python train.py --d_model=320 --activation="silu" --balance_bias=false --steps=3777
Below are experts of layer 5 (counted from 0) of a mixture-of-experts language model. Rows are named up (a neuron's input weights, with its number), down (a neuron's output weights, with its number) and show model dimensions 192-255. Each number is 128 + 32 x the weight over its row's rms, rounded and kept within 0 to 255. Numbers have three digits each.
Before each expert's rows: a language model's description of what the expert responds to; "raises" lists some tokens whose logits its average output raises strongly, later layers aside. This comes from a sample of Wikipedia text that the model never trained on.

# expert 2
What it handles: Word-piece continuations inside names and words, often after L or el, such as Ll'w'yn, L'en'zie, concl'us'ions, Earl's'.
raises: "i", "o", "-", "er", " (", "h"
up0:177123120109121116107152127143162142131104116074153126159179120104153125129108097144104025131152156241144155109158146168162174162168207116138109133154156092182119118117154136119145146120161099
down0:132109140141092123152155138122152147132098149097185144125150154119137113140130110096130072139170118060096145152097098082140158141141106203206143177082075126115172137147145145081105134125133111
up1:131131097195152094129186123142090135143154162156103169095146108139131146130050131148091107161118176070076152193124083104176215127093120138155173151130173205187155087094125111147099135092127161
down1:143183123102179063122155102144126135111122213162139167118141109083113146127132158060108128103156149176213136044108092120105159045158118123120136162071114177104122175056116176060117115124127110
up2:135079117147102119102112107112104121114111148117138095105098111149132145106187099192149162123119090169141122140166118145124178171161083139120136150143104101156195139093166141162112120155073136
down2:119061137143063093103112115123167130111158122102161131075089167140105171131122070135157097144125146103101084068198107190132088060146115127115110084151122103114090113159109175198127086139139098
up3:168072097098087159123120121138128212169110094153175136088081112066111093134111114168091145117150103156156127113174088063123150119129090159124125129207142128220125087092097122149128137143126136
down3:123114110138154086078117182204122143178152114106169084085132200131147141092111117074172146106111118107165102145123120133147184172084147143108122180123124114142172140160137139112171093085059113
up4:101135132124113111146166077111076094105126157152123157142099111095125100086126145134064159163144170117086120148156103091193067204077095144150173145151133159165111142125145123108150090161127115
down4:114114053142122134121136178188056140143130153160134152119119134121123129105068123213083097077153112174137176159113130088062063093157091122124115120074137187146086123117147102093151133130136128
up5:099210120147076106144155130172140178141129107184103118145098126108098157101100133149088137105185151138124112119118086125106109163116139177146164138195114117147164136078137092119126102074138139
down5:113052180057130140051117146123106142100165128118078115111144143112170111128141102147131075164111077159071091088170146124149127101154085103137132154156138155100086131142150143126126110092120163
up6:177131106175159111124169109146118152167052150127164125165093097123121159104104116089124154128155187137104121092159098196134110124175120075131130102138076187111131133108121093134121066121081119
down6:187114090100108119109132146152107156166135175157141202116140130122049140107087163135148123140145084170160147127072126087139140061114074147190142130105090135179157137147164088104125070152136164
up7:183093137109095151109147156195095126121159089127152138135139104165105107119121062133089127113102150165119132206117147098174160120124182125117191094110085137097122163142101112175130082168138151
down7:131164121156118149132072160168106095155140208021151039094140156068130134171131139127170092161185133114088134112098153103081156125165146129122127193136198081133126138129104108059109111119108081
up8:148149128131083130091165168167143082196132163146169156155091113125132154141139183119105102100144115068088135139113129062161141126082219068106128161110094118147096137145087111159153115136161134
down8:149130071116128122107104083121120105118071173094147094067155175142108090143184148088069118122111147162158146077152098068112175131103117127112097126164188158095126111119143123123130179131164121
up9:130154146119148096107045204131148094152071149098112067159125113134053110089158168122099166108127134132095163198099151155074117075114099096125131115135160161108149077088134098175046115143119173
down9:130129068181186149170136080079176120098086163100102211153033143115143118179088183179146197139152141121098117193157173146139139113099126166139149123187156148097139101132124097114155155135120121
up10:128158088071128171139179061149162107155136140185152083142162100148104117100033115121175091110133100107104095134103155133194137099209106076135114137121107127126131139088113121097133094139114148
down10:138110053121129138195084120120092202080085125130144146125137162104137085142110167130138128118108161122092090166142082143115195141172108160135128109088116155088148157207141102087123160171124165
up11:151141100088109109116098129159071077101145142113160166141113090123131180124133159172165156123072123143088101168117128070142138135103098099152148114128140145158089125134167104118118182107100128
down11:145185145160113161198160148125123129065111153122141121138100163126121156098167179167137155141129092084170089140119119060158108142093125153092127095168187138159161131130124146069041165145105129
up12:139120120118102102106165103133124132131161166114168129107184147141121110128105212116089122073135121103122151081137147083116126139183089064156119164118114160148126151096115109116119094146146125
down12:114130184183124035163062161107176091094150112036141136163109148168113168118122175099163107119090138168112141153129125109161154087085174141121176098182136125124110130093055096154099121150122137
up13:159114137127104143123141191106096174084137161147111131133164080147137102059133086070111090072156138112146111129152134132126137176142137166157133150170129161167156103120140109130068140185071121
down13:172125228139144112131100068117148123126169133159164127146094108047103151163120122150135101158118167128067141157120124138149172172120136163111111123121125197156125077098171150067155123079087181
up14:097124112121135126125081111177113175127094095127140112117123107155115103139128110129088133206163094183089135157114118151116104129131117173149084151201171085113093151120069079091124095161130162
down14:157108109140126129098103152192134121112137092116080099103098122157095139158105094206159142101093090152164134165150127157182109173100122126104158167095166134159128140094129084064149133163108124
up15:163096093082089115114118154198107148184099088120062107147122111069115097126219169115110155133125094157123067198136156130154103086118145091110169138118063159070163135168093106103127114100164112
down15:116164113118177129131087139141113101065152139134039100167152090105111110128192137105086091066093081112062201132101174097105101100171141161154130143105169140128099155051105102148136091172105131
up16:122162115076179156125117149154072132132100148169125166116001102134110148122096114088151146133119159128100098133117083218140138164097127114100119124100140108131149105101063126138084156188175166
down16:118126062127101120118133197161118105090134194106159162155168089128125064129118168067120103044115208085095162115081131173054085059132158143116126087139106131112130158163060097125183112142132091
up17:100121110169101172152101100113109114145098116140158093120119098087175163120221156104134112134123158166122094139184110194134091094143199076163102175094111148196147119069141079139141095130111098
down17:165117096102125074072175128096120143122088088139123146177119101148128110133103120097141092230144117059148128119128084142126075089141160159104136119109149106103149131146148085098181107153063119
up18:127163116173119109121136149175155139127058119144135159130125156146115124098105097142102084149119110124118106068192125143200126100113185115079135169121142092096141141088096085143136122128154149
down18:101121130116111137127080148095141154064085138091154158098104173143119096155091162088155159136099147120156113100120162089107066125168172170107185111109110031126092097144132091097167088222132184
up19:103146127128159103119170104123120132181055145104080160071070095064204081179113117084099132131119172151131112149155072170177137116070117134109113185164120128141169091079142160147057053104097086
down19:192131115128149102097101140111145150094104158149118149089079114090101136095130098129132119147127123163112140110111142141063199097155118120139128126079072098141080086144081194122125129096159123
up20:116122144146096135162185097169137073104111158137167155121161029074143150197156192148142133161127161118089103111124115129118155159122189180088131126134109069038066156113148118143121174129137170
down20:104157122129153115124115080077124177140167086115143178138062130142115114151122102174061136134129176123197144163111113105165194114118127090171121110164117118203143140091197108119075165175174118
up21:094134068155131145113144119088105131106149144112131106135128110162103166149149133132185142047132071099107148155147127080130149147122061134104112115216139190164185170115090103128183178103095138
down21:148094102107147136096150127169165124049145141142150157119149120077158102116135130136096126123149135132147130092104150145177153087169184143112092106166120176185130124124127147116103162111174100
up22:132080112140074137127156155147162200193127153141192182112099132071150096165061154134139112071118130095161085193114168103099116069144118095138102099118186112128100094107061106147138107107163057
down22:121118086170181141134153073127090119162205129152123109133130170146121084103117153087112141138171155088122083118165162148130141201098170130117091163109147182158150158109170122096193142061120135
up23:108125141209081183155135157110080098119174111110128106130120137092101136146156133160115146149143143168141162176116171076125154124116127148185135117092132160087161115081147073200179167075089191
down23:121100129092146166101110099087142080122086145137074132149075147128181132119099117119089175134127132110140103101106121126134090048135145157137131136198108136153137127155187120111124124142131139

# expert 0
What it handles: Digits inside years and numbers (20'2'1, 8,'4'70), plus nouns like record, video, TV, building, and "self" after her.
raises: "ense", "ens", "ille"
up0:144122168097146147147100129111164118101131089108149094200144112114172168142148100142136085163179201164140190153149182094112139123084150085102107126200135158092162071071042162182190171170130153
down0:111158034154058120178172121137093165118153118107089152134124154167107129129150125123085167099131077091132198147098122148128192141136135129132162146123145145122150103098148135125191116183112163
up1:158107117126106133137148096149134089149143145117099185117120122076168110179107125163097121167163093134143123152084104107157133121090112112126102141141135158157194120103116177112124143164115113
down1:099134105165145113158142066100130167121100147142097163117104114152107099074094147167111141144076121139118144139129163118175129157127132147149135140139135139087116124027115107079153139146129147
up2:137110127129124153111103140127138106171093165109134113123112093158049134089141081147159109158131146108147192124088105115145138113151118128098173116148153092139169139146159089134084092183112120
down2:157174081106127118129139113099130131146119146165097083106127102077069069132086118117129163115158180135167135116177182120191121077117190104118148114165126106121171119135143128127113180144079104
up3:078087135104103170140093158139078123117141090097139143136075125125122161092184099118123079155161183142078123103112151137103110109112066147145118085152176147140100166124114102159126138137126165
down3:081123119142099134135112103152099173127088118174108087110127163144057202114113120144128154082171128069144187145145139046189123138169127159062119134108161110178122126109154075134187146089098091
up4:127185138120113167067123161137088075092125080134118136192144106098133103131104081116125099157147168147069095120111189125159141135117143153132121188145105148131170108102136196146153112145159110
down4:171167085154136094147092158095089114161069163171131075151156147129086181113127147125174107121139104112123150143061141134073118140122120127086090082120109167167164083108086137178144101076098138
up5:152165153132126133102147078197142169185131109137122140196064075141142157073139084162086132103181169099073116171137177169122132104125132151179193166072111130157143140096123073145164099101129137
down5:126080209174143118103127156172162123096111109115096124079177078137100178132101114117147095100109131119145077087157130165101168120210081116136077128142069157139109169141120100098100097149128060
up6:152151126091107149162166154150208098143049108137121156144118154074158117062135109126138148153166096107116109119166123123125031161144128082125130121141091157146103145112088113122174139146148132
down6:071163135155127144132149112220131123096135164168099167100165155175083156136168110108172130152114152083119057060108103108142126112154134190145148151104212098141136136110181106153152114171117107
up7:118106138123124155151144201132085108102153069102138144161085108151128119073131051139139151123074146109093134189089141144165162151184187133122186092093127149130135128149106112160099129166177103
down7:164064138131119123193080138162123162135116173079155078066158138085150108101102191144158114126169073156167090068138092152129145098129107133129053104093095086170130130148139189028146093128091139
up8:136117086136174136090148163126157143174113123113140108128151097125118133114060111145087091155106109112145113128098164133181161158119109134116146114160076103143117104104130149182168143101073134
down8:164092126144127109083112080078177123189109130101151093098117192156095071117081170117137108160137114070137175140217104145051134093095106117101117207177216178121140057128172150127115127144153099
up9:149173088142087092102079141149115103153037134119075089143098067085126095096182119140084131170145126102167157157153134164103114091193113089156104119110172119138168115092142087115074115128127164
down9:114149084089110102133115195147141087135112077169104123089124120140101099129128072101226161179157145099141176188154132068137133108164133117104173114110119098153174139114180144105174122138195139
up10:093096090188065168126168068153088162123115153115119032117127132093141116124100147080138077160130118168059078147115130166148157085107135122152103129161118142160085185108145158099102124111160102
down10:179101119129104130123183149150118101074127148124134091119036175125122116119178133097124148075090139109079103130087120171102146065182164119192071120170147103116133148198137146130103117179145155
up11:167125117111084145155127163093124157085148174118144166115145056109151123132112150135121109190119163150113112162160177138136156098071092126120108136167128102172143092136135102068143194172127135
down11:156146079034116126129171077131161134150098155110138118002143165088112161127205123123122156078128136137099073153111118152117122137117123155175107099036127103112200164133105105138129117132078103
up12:046124089121079156079133121130144184134104078132159119076090103048133122126139157116081145144129132119144156105101144165128121154116144160155084133116127139175122129120138085121135126138148071
down12:126153095161111099153161148172107101128105133115141126143114123083104151187101186165155130109076134151120103100111064149151163195124106143158159120079117155073137132157158127095153122136140157
up13:151125126089084097104135125155090105109149117152166111108136113138087206180126102168090152133133162066079079086150126114153121174074116174128139107196143127154124137143146068131087089169136133
down13:121111200134135069175115141149140151154106145143077091118158116146089135125065077180122105123114180072136090143083088015103108133166142116151109119088147100061098088148123154161130161141105120
up14:099105113140104115100125126199110099106091061150169153187094174106171152128158115090135116135156095150096141190153162117105162110140139185135050149084141156169155154069129099103134120086121142
down14:194093183161100087182083144136156043055141129062094158185093088148104100188125135146089114173116132102111093154141178084150111081153104176126146124164072119130147096146082079071117118124107120
up15:111141094119107129092117156176132118135076105123076097121091119100139155116159196165133079170136156106145123131156144128150120134157122034134155173135141070132161134087094161116127140084177128
down15:122129115114146100183190144119142189106070067098100142150090134121080122115118042135123090158145076159111156100181115125160142121182143117099186140144132094148150111098138164088144179163180048
up16:151140143115113177146137124099108136119127136139136191152042103159118154148134119112102130143153155163135122147130074122154128104128103088124185098153144116139159091089061113131098150253147147
down16:099119020111099144069125102165167131172199125130125139148158169118143113086179172114112124113168143137087217065166164153119116107130121205189090123224111152118136212151092118148141138095093119
up17:140136098079095176090063172102038120100127104118135129142108127126124144121141129111079103085104085094097153139158094149105162171131126065146147120095124176125133123102090105176105116141155145
down17:154161113143126068176191075108092180165093085143110173168094186152144080144157151104107161120099098118102189115141156104077114163135147109168134097157129129168135155151149069122189141226122133
up18:175203107127112143132093117140149147150060121130132123148120119054152107076084125179089105138117136146166088065201124139159130125118144095090121147186120128088081127178141124113128106060185079
down18:128149123173182156149178097169075131108058121185116169040108104147157113131132134130197169118163180118140088159102118137130086095115117181100179130115166120051134157177094106131127107149124149
up19:083137136131091123136131130149112139211103114106119164118120054132162120153111156076134100154109129154126139133131028147146157129100125122107113152150117158143114100121153154149097110128093137
down19:135127074112130087155166138174090118095141119175091107103144120114178156089122139151133173127130128178142106098129146111109141116147137084105112124143090112115142152151083115143169125110092128
up20:134134137155099139137205106114113110063120118143085115101159097085163112118118168119114104181085083089105161075151148086184125155101149116092185135102155115136112109134106130152148184098179101
down20:154171103141049112085165131139097100113089113158139146159085127099134131110098068140076159136131153114168115124099077148173089166119120155142122144162103105150161119141112117130078119102105139
up21:136123076188113184083083122126139145193105155152183122211125111124137166143089115103130098144102146096082095195100131126130162156149062147075099127153151167133082131143145109117185129128141156
down21:139066047114115150099090105072111131127161130139139095102195172134095111136087173080189089140091083116125097170111145094117165081182117085165130113140144131135151085109136085133176128145169097
up22:116080122135137097120128132139086119153107122113093195124109146155190162165149171103165113120147173170124103129106104156107065108115127124143147169135158110061169124091171076206123115165148100
down22:173135152185108100130138164098152097121139097154153142170156128085074127127130153125129152055140132110178128091128098135168121209105133127113102096106069128116165127142132117120136158126084067
up23:136102126194155138130151189149106092156161104169136124084099165140116200101161113136128177098153119219164172114062107113115080082084112069128137147170060118162156089082064111122141147101041195
down23:107077123149141154140131116165114146143091145143126108120038111133126111165167147105114137136127107132146120122153130119157047143169132099149123098129202184129143074129138055099091121095090115

# expert 4
What it handles: Inner pieces of names and words, often after R or N, such as Not'k'er, n'on'-Hispanic, V'ish'nu, and ordinal suffixes like 13'th'.
raises: "s", " (", "n", ",", "i", "le"
up0:151109144081096146149114184115117117127161110137181084142145104183122089167159112154117132106118153147147165173106153113130174168105165117070094077160086072125122170132081158164183132127154106
down0:136091099159112127118168141101097155141120129102123129132156101092127108160158087137217117141090129195090153074144146059150072137119099188182136124106131193118102038090156117099135125092126147
up1:112101080207075140130151121136149104157137147141099084169116133086162209135075097144125172143092123141106120148117135165153143116134135131145155198159106147174158135057142112134095211110165128
down1:143097091106149170094205102140121148141124124105162065141157098141152181115092076148037103145127125089197108127118131094154137133129136129160156135130068128137115209137117124141156095124124100
up2:118081114181161123136111130142080136142129178115109150132088116126138117097114144142119154154152120121111093148103132089140139189070100087152134212163162172124158097106127118120089083145130145
down2:150085113115161103137132159157157129138136136154107150111147170118146127087115140136124113048093120083152135109124153114146045098087160144129166096126140157072130130099115114133182092106158134
up3:124071147103091077079166172151161099182119127156143113064107121154164146153184123142123120044181132182100152108132120098080097174075111170097167172209162113172192103126065150141138145079104118
down3:147129095087122071135139137174178074103134114136089132153093120092132206105155175098147141161170120141139164162097125144083162124105137131201121150122090168114113167122146074145152115139089151
up4:087100134077159163107119139165127125150146123123113095133124084085111078135139067149078153150145159134094149167137089091114131170092092131125173218122128121108130126106139165147134112147098090
down4:086157074117146116173075147150127186155118107169137091168152143153070150139114108102107121137040105115108134120086152133071138228167107139034143101156153120155080137192116173150152112145111158
up5:101180125182128144116115110157145131183153093146127114183128095122152182105083074194108150102123148093103150137093150111101161106124103154156174186133184127164196192064143076101157058092158121
down5:138142109133106081142134121162075092147147139167155102114129124134149097120119172064102083107157124124066095130160110090124143069126111148090076093106090077148111120151145116128065099084205125
up6:143136119136159102117160143144189153211073156133104146173154131092105176105126048107073162153174097114132140108163131128171142147151171126126146135133132153169067115139105134177140179109070126
down6:121129042115096082092157134124127133147162190123158177176138131126126109149147152129127115169148125122122141097109130122132080139180142167127156111150142136160142078162134156120124123174135153
up7:137109107118139134124137150136112122139161137110138102115115130160114134125155071150100188090112177089157126160103118157161166148129141151131201092095092141118120102110144093177122128143145149
down7:153091142161122123130112127129153195111111176099125103070181157109065158131141145126117084134221104129088105064168161142120149090126085109089079173180100137141129119072125179044119095155116090
up8:092119082104103110110200150178064137100059175121175144121123133191221132119148116152098098068068036128125112126105166156184126169129157151066072178154199110117179142148140145113079154120150088
down8:134137140198138115149138106157194119091103124087102146146174200163152133137162133133139086095146054119139134170097093121129168142102127190155095123160101166114126118125122144143135146121128102
up9:152196111142113141135094167173075141191043195127069136103123097131126119100201172086021178154128158077136119164098172140118181108143098090138102120145177172098175151069116109139103161142146147
down9:132073049177093160169130114078109119131100133204119128106093083133125140158137161141217156135119098164139108138139138097138145118070147144143175113168120159099177141078111065193126175110127151
up10:156129101063166111099097151152156099158121128166118136164137091111120120091149155090092138135151129138128119184105157126136112133178096093158129117134084163118117203109115116176152130128108129
down10:148186127106136106190149190099100140078096172135111131158052128130058090145109154145126120122097138138132065172168150157123064130113141177161093119183129098149172119131078183105120123121114155
up11:119160109127148199128117137116121120058145118124148109128112120117141102173177100097171143119105094155143120089122159121154187200124108126066112108115171174171129123106162153111137189177107171
down11:146118064104170152109136162112139082136088159131122109125150171069123154133181116102146119195083109143108143124056186123129151136110110134087163142144104110120153107111089145109144155154181150
up12:091102076119097122079167162109114171137163052102155118085088108171137145110164190062086131109144105149107153135104038113109166118209145083145061131090118144228114136172085098126126059116167136
down12:168161070166106135080183135116120130127160041127176139169123130143152105102177165122081080144147151170132172122128104142134167113124104142102086105163186090114066156158142151134132188172132093
up13:154114107099112145094121135147116178172181132147123111149152087146136178027109134095056095055125118098145105124136126152143163104160115174125055195130091147192137066125132058123043140077132124
down13:140086128182132093171114110149200175110141166136090143126182104145164111151109145129105095129166105139161098146132110160103143102074126135125131137105171175143127041128179162166115130116131124
up14:181073095175127114121172095161101117086147132110139130165102145120129112146139104157130137122121173144143097200149154100181154147137090167134172159126129104141108099136146101083135112095105097
down14:142127076129098080106149127122088105104145123128101127094127156075139151123062102106092104092117113089149104152106110127118128138140157124080093129140089096128080175127052062123154127157063157
up15:142143135203124115112094171119104157163136100107089084186138165147111093138119168104111155166142099083113121170134134083163147068118145152086150180104143097131159192110104163135065131083153128
down15:174160128136111073145183098111139134110110154106111158151119130191151141073117156156157101105081107126138166161040104171178086081109107146158116081120067125113167088103130122151146097156134125
up16:154140146084151158132221119162094153125105084166099188137084095095128129153162144145099095157094134139108147155090100147107101139117123144108135115169151104153136108114084097124120137165152148
down16:157123086091170089145158105138124128125141108127105130153131108135137127075093150140091093097045107162170147142089126146090180082105142143176072092115116104106143187183145077159118109099073106
up17:141130136129114115141084159158102115123068188135119103166124119111120122119084189123112106121140121171128072074115075127169094119092087072122133105141108151160131133143066120111145104090097148
down17:131173152173144121170158178138146184128137081087090131159051087165081138103125233126158039166100111096183119176135133117124162162152119143069153097067136144078118125177128134108119107123139121
up18:158198123146100116126116144147155156115075115186107095137112154102109142113063157173110162112137101145114130098182149085121150153095116159102105172169126086102121116172149144123121177097152162
down18:138136107091088165040155062091167136141123056111133161100166189140137106098126157138081171125223154153120159134101101122113120118150077185111116125183175108138145132178118106163101124151088089
up19:074092124098143110131162123156132123153100105126100176085083107113111106169049136182074103115128159146120125108143026140136131127139094138159138112157090129142101093130130138103065063074122059
down19:074171085123130206131170102141115191087166131134123132165116140140109129080128119148110146135133119118184173115117166132092106115104135115115116144085113111126087177100095128086129110120130147
up20:107064103129186093149159140105125162137117106104127145114162121109158108118143187128066158159147084126108090141124123149156111191148162120097160112146077069149111111131128125170140129096076065
down20:088135211187124157125113099153134138115093099085086107112146111167061062142081130116162193122106142105128118100085135140123109096192099203079119120170075082164117169156157128160069130121118109
up21:115160070095086181087093112068125157131158087150141110175127159084067159117130158109147107136122103117112196202058088142147166144164062119093119123153124120158123127097099068096127116130168132
down21:190176053111122170146121095102147079175164084108125175182120186128105148104170185087061120153089137158150193152139132109062166137135135104151106069151114148122126098152131131077160136151105193
up22:153092135098121125083135108182121123139151121146194168138074123179183155085119118084116101139118173102142143216158105105106092129039189105131177205144167181116152127097160085114107146133158083
down22:119114138122182138117160124123127092126163141196128080093190218177133132135084113115062142058150186154129084159131100102159096176153170184161142108131126174118148123098132110127163092119135122
up23:101132117163156117134133141136173169169134070171116065105130123094132187192127107087081121231126112151101113113073094132117156148112099095096116119187109104132128106126077079145030126138158172
down23:101130149036129164184161161097126115153128096155149142121169148093127160111085054148081142116051097138178100103071087145100145088095162067171123099131126103089178118159103118124119141114132149

# expert 15
What it handles: Short syllable pieces like un, al, ol, ak inside names and words after a capital, such as Je'un'esse, Ha'un'ted.
raises: ",", " and", "/", " (", "\n"
up0:154092136107095129089155132123126121168119139129106068137120133114115097122154081095109089152105137165140149138168124141134121223087213125141128139127119186081115148102072151148184167169177125
down0:175117117165109119124072120109150122142089103132146115116099123165156106123163108116135195109153092138097133173130137135089099089079098107154135126159159190153136113024158105140134073136117148
up1:135113102165124155148146099156162160139136152133151160128189118078151144123058098174111097155137081163114186172120099147175146146141166159124146153104124172199079129088117123113162152133153126
down1:103162134144153164159130064095086140100154134174133153125150086167142162097214115157083111111144155067171102061150128143186118138107121143088146145141079100125111169060115125083173124108050125
up2:109108153197160145103104147150136163167093146132144177130123091159148154067186077133109169125090167120128143107111137120101159109089136089119140104206063130217141122141116166173122070135140153
down2:131094107122073111108140075136172137115138126149130125108154163123117148186124141082098090147148092174140161087137208102125090047135210116123116157106116078124173189164113048091190181142096124
up3:109123139146158130137122127174139176157117089129161152093084136176082068096169086153149100068162160191144110106124114088133102143155091096150119109149100130194174188155128115119154082085093065
down3:123111188125113190121190094119217129145101086146135126121117144071186110083089156127113160142115098137107164230131107168156111150150116141116129117109139078129094156177124144123138128069161103
up4:135092140138107160086163176107129098098096178108143128197106121099105102118084150187130111167133139098128132152176132057164130170145063186161102148142143118164111128154142167136107112152139178
down4:169116087143151134162048113162101083101152125190140108102153163196111212068203204134143114117099148098148167112126127138076145171140145131149129132106091138164113131125065107170082146168128138
up5:114185115164143132081113122154091135187110113187104173178113095155143191140178107242064159093138133105096119160138129126104097119075109179102157153171096131116156191123121101117165046091142126
down5:162092110095142121189161154173126139092200127188068131104123151139105172112084103076116076147099131089099143156140134163104118142112157170122133135101157157127096144178093086144118098135148138
up6:129061130161106136134092135182157137176092091114092150125158129040128176086099049086102146159143170105159073142107122130134128139142136102122108101180100179091153124109084099203157095122113144
down6:136158107094163110119094156124151143136170162147180135123113114135088109165096113106125095121158134115101109104167066078128201101068111099125132150137155148115074106118151095146110122148201180
up7:114117133096085167146092159138082131110094140103138118149127129164116097138122072111117237139091140126147145158114149157170170115137188151143202103088140176118166100109107111114097128165130131
down7:096128121163134115140122135183136156109125139120102140145178131117155187147142133148170046143143067135081137108128098147125172172077082145072057175143117104129125164122105151036164065133139093
up8:127152086109135097102125148089119115120114117093137192175102071146121088096138105162116139117132074153127132123035140121179166147116099099101123107209190174106153149130137160097134105126139076
down8:108105161177135104122179109098182162092099120150100146055161161120129138192102121102165161154073089102090085045059109126118086105189185132141099066103168141087152135136139156186098082150147111
up9:113103096121145120121130178146122131160039151126076118097094116098113118129135093046104107148079130112126188182087144128131141115199113034162149112178170140127144168110155093138140108147163145
down9:145090152107165112135219179067224168167169129159096159138097167164206127182130130118131115114129111138119169113163157117149130159157119116152118140169132134160128118106169091082095124141114161
up10:111116121073137153104132139150160170137116112128072074153130083129108117090097118153157077157120093141138106135135129104132096166122206093179131127119139139113093158077108139117155122146141166
down10:151105127175125123145087136143158130139111157147130135196114185168039128153135111046185092103085141158128139185139078111205103120091115133168082126169135116155132074198148105116112209163171142
up11:138106129148123133102197148132135158055118154146164136075122134138084103083100143225121096103185105053090156163163090175079119155091063162148116136109112112162148110119135110087116142161141128
down11:144097046137127176125113104144164092089132088157163180138111145075142151172098131134136123124108112162110100149045130125107155083130128159169161171139133174073180194157144169063139096110109147
up12:136158103164109141087188113113119139143165167105155141120108097189138091120113172099102147121117140113124159116137107103145108138177127122143138150186102109173121150118182069116131120103133120
down12:142099143144141106162098139116075193136155121132166122087093144109056145097144140122138092176106124112099130133115186123138180185135097164118115066104102119107114158190102126080131087134111137
up13:152112097138072105105139128148135163114086119157158059125153118104190122131123152100105075100160140100114122087175129170082183116094109121065121124132075145149113055135059092148109134072104120
down13:118087154101129098111141150109120153116076069143185172122088145112087097092137137127123153127159139149098108151106089120111143188148118168108148140043107180058101190142124167120192127085115149
up14:144150112180152099119162076199151105117107084166134124177178141203093157163089067124126108099202120163129157182105174143142109201102040131124134116155110130199065080136087052164128117137136132
down14:128085109092160139161116122089081106099175095120089111094131129091107103068069090138158151075146113120121115123070103151083093070103126211118135157113108114127105138155171101083156188111113132
up15:102097084111119112097171114191119148173055105132099150082099131157166149127149173135124139122110102117129121153119170143182114141134139102074159114125114106065098148124115142112114144125130098
down15:140113120148144099133192132168151171092089104134061147131128137148100120120125063150113098121098106138027127119093188128139126113147109151146145106191145126151129117157130101146112139110108121
up16:120159138120216162089132137172131145082114138131115144107008127127126140112101176131144156121148101116105132182082089116166123160104145133121097120150152147147090093116092074140108176149143165
down16:121106063149114127078163128101126141154128070121143134146142131125100144147116101119213139148146138133139183129112139160122117128123146181159105122189121085141121186129129073106159129104075156
up17:167121148113139129150065118138085096126077090118090106161182141094154111157084137081127083116061099143133174190150113111116091192161179130132115152066086150122201190109103129167128154097114100
down17:074090131134146104160161154136129124090110080084136156119132179104133069145138128099130107088151052114126173151149121135109074144111117101167151121086175074152057136113135127129191126120124120
up18:128190160155119113123093170175132126162079141100076135123156130103111128110094095149125114100151129139156128143157149127140153130153138112089113177156093082099105078116130164146124105092159170
down18:089110109148106214074149184154153120177166095118183130156165098106160157110146119081161164101085086122088117109075149123106098098094093185105119106097136097088110116150113107136103102168111085
up19:112104133114126132109157215128082161168140110135095149116102109107138105147041117107142145136121079126142105138137088143136064154129185148069155146174104113107119096084100156145134072115127160
down19:092132044152125146097127109165176160086178130105152175132101093100099108113137133125163125167136140161155109081154167106065161124119162135140070060168080093104094082145101121111164117129120156
up20:076103120171121112125146193149107184096163137150139137144155121159105130130140127073129149158160172090137122103117156119159152134164114141121134090078131108101097056102144071148141149114099119
down20:134152136125127149125124149146139079144164073144088093167110131152111125134075117126143145122163120138125132132131104126128122121114144150046108140130115119185123137136108166127119097183129129
up21:094147088177126135112092088129092108137195105101091121131125121177137186146120140152191113094108133059148171172081086137135179141160119175109144145167155153160135154110144090151173187102127153
down21:161070074127110066144142122090208128092163132156142085114129123115148128118076136175154116127140149171107212113144093194165158143159120108155187127162138204122119126150138110151155157107159095
up22:121074102102145152130185089153095155208135147123189151140068090150189137152080134090102144120106129141133121137124108140167121136097126119101114146100217145120085133102146046145169067122128123
down22:113116124166122148154133156140125149072157189164110116115161165152075058104111095128087108121086136143155078154251123116190135135110163098130147097157154105117144155134159196134192093151088139
up23:112201127137132142120128144125184118145132082128150137127156130130069182133199065108107141123101144151127120142103157166113132152152188106202144150147093126154139138120136097146105148060114163
down23:142111121122134169095164117123135134148187109120076213077186181169126100093159159116052144125093086138133110167145157146167091169123148133117155091097130072146162180089076059127102157172148115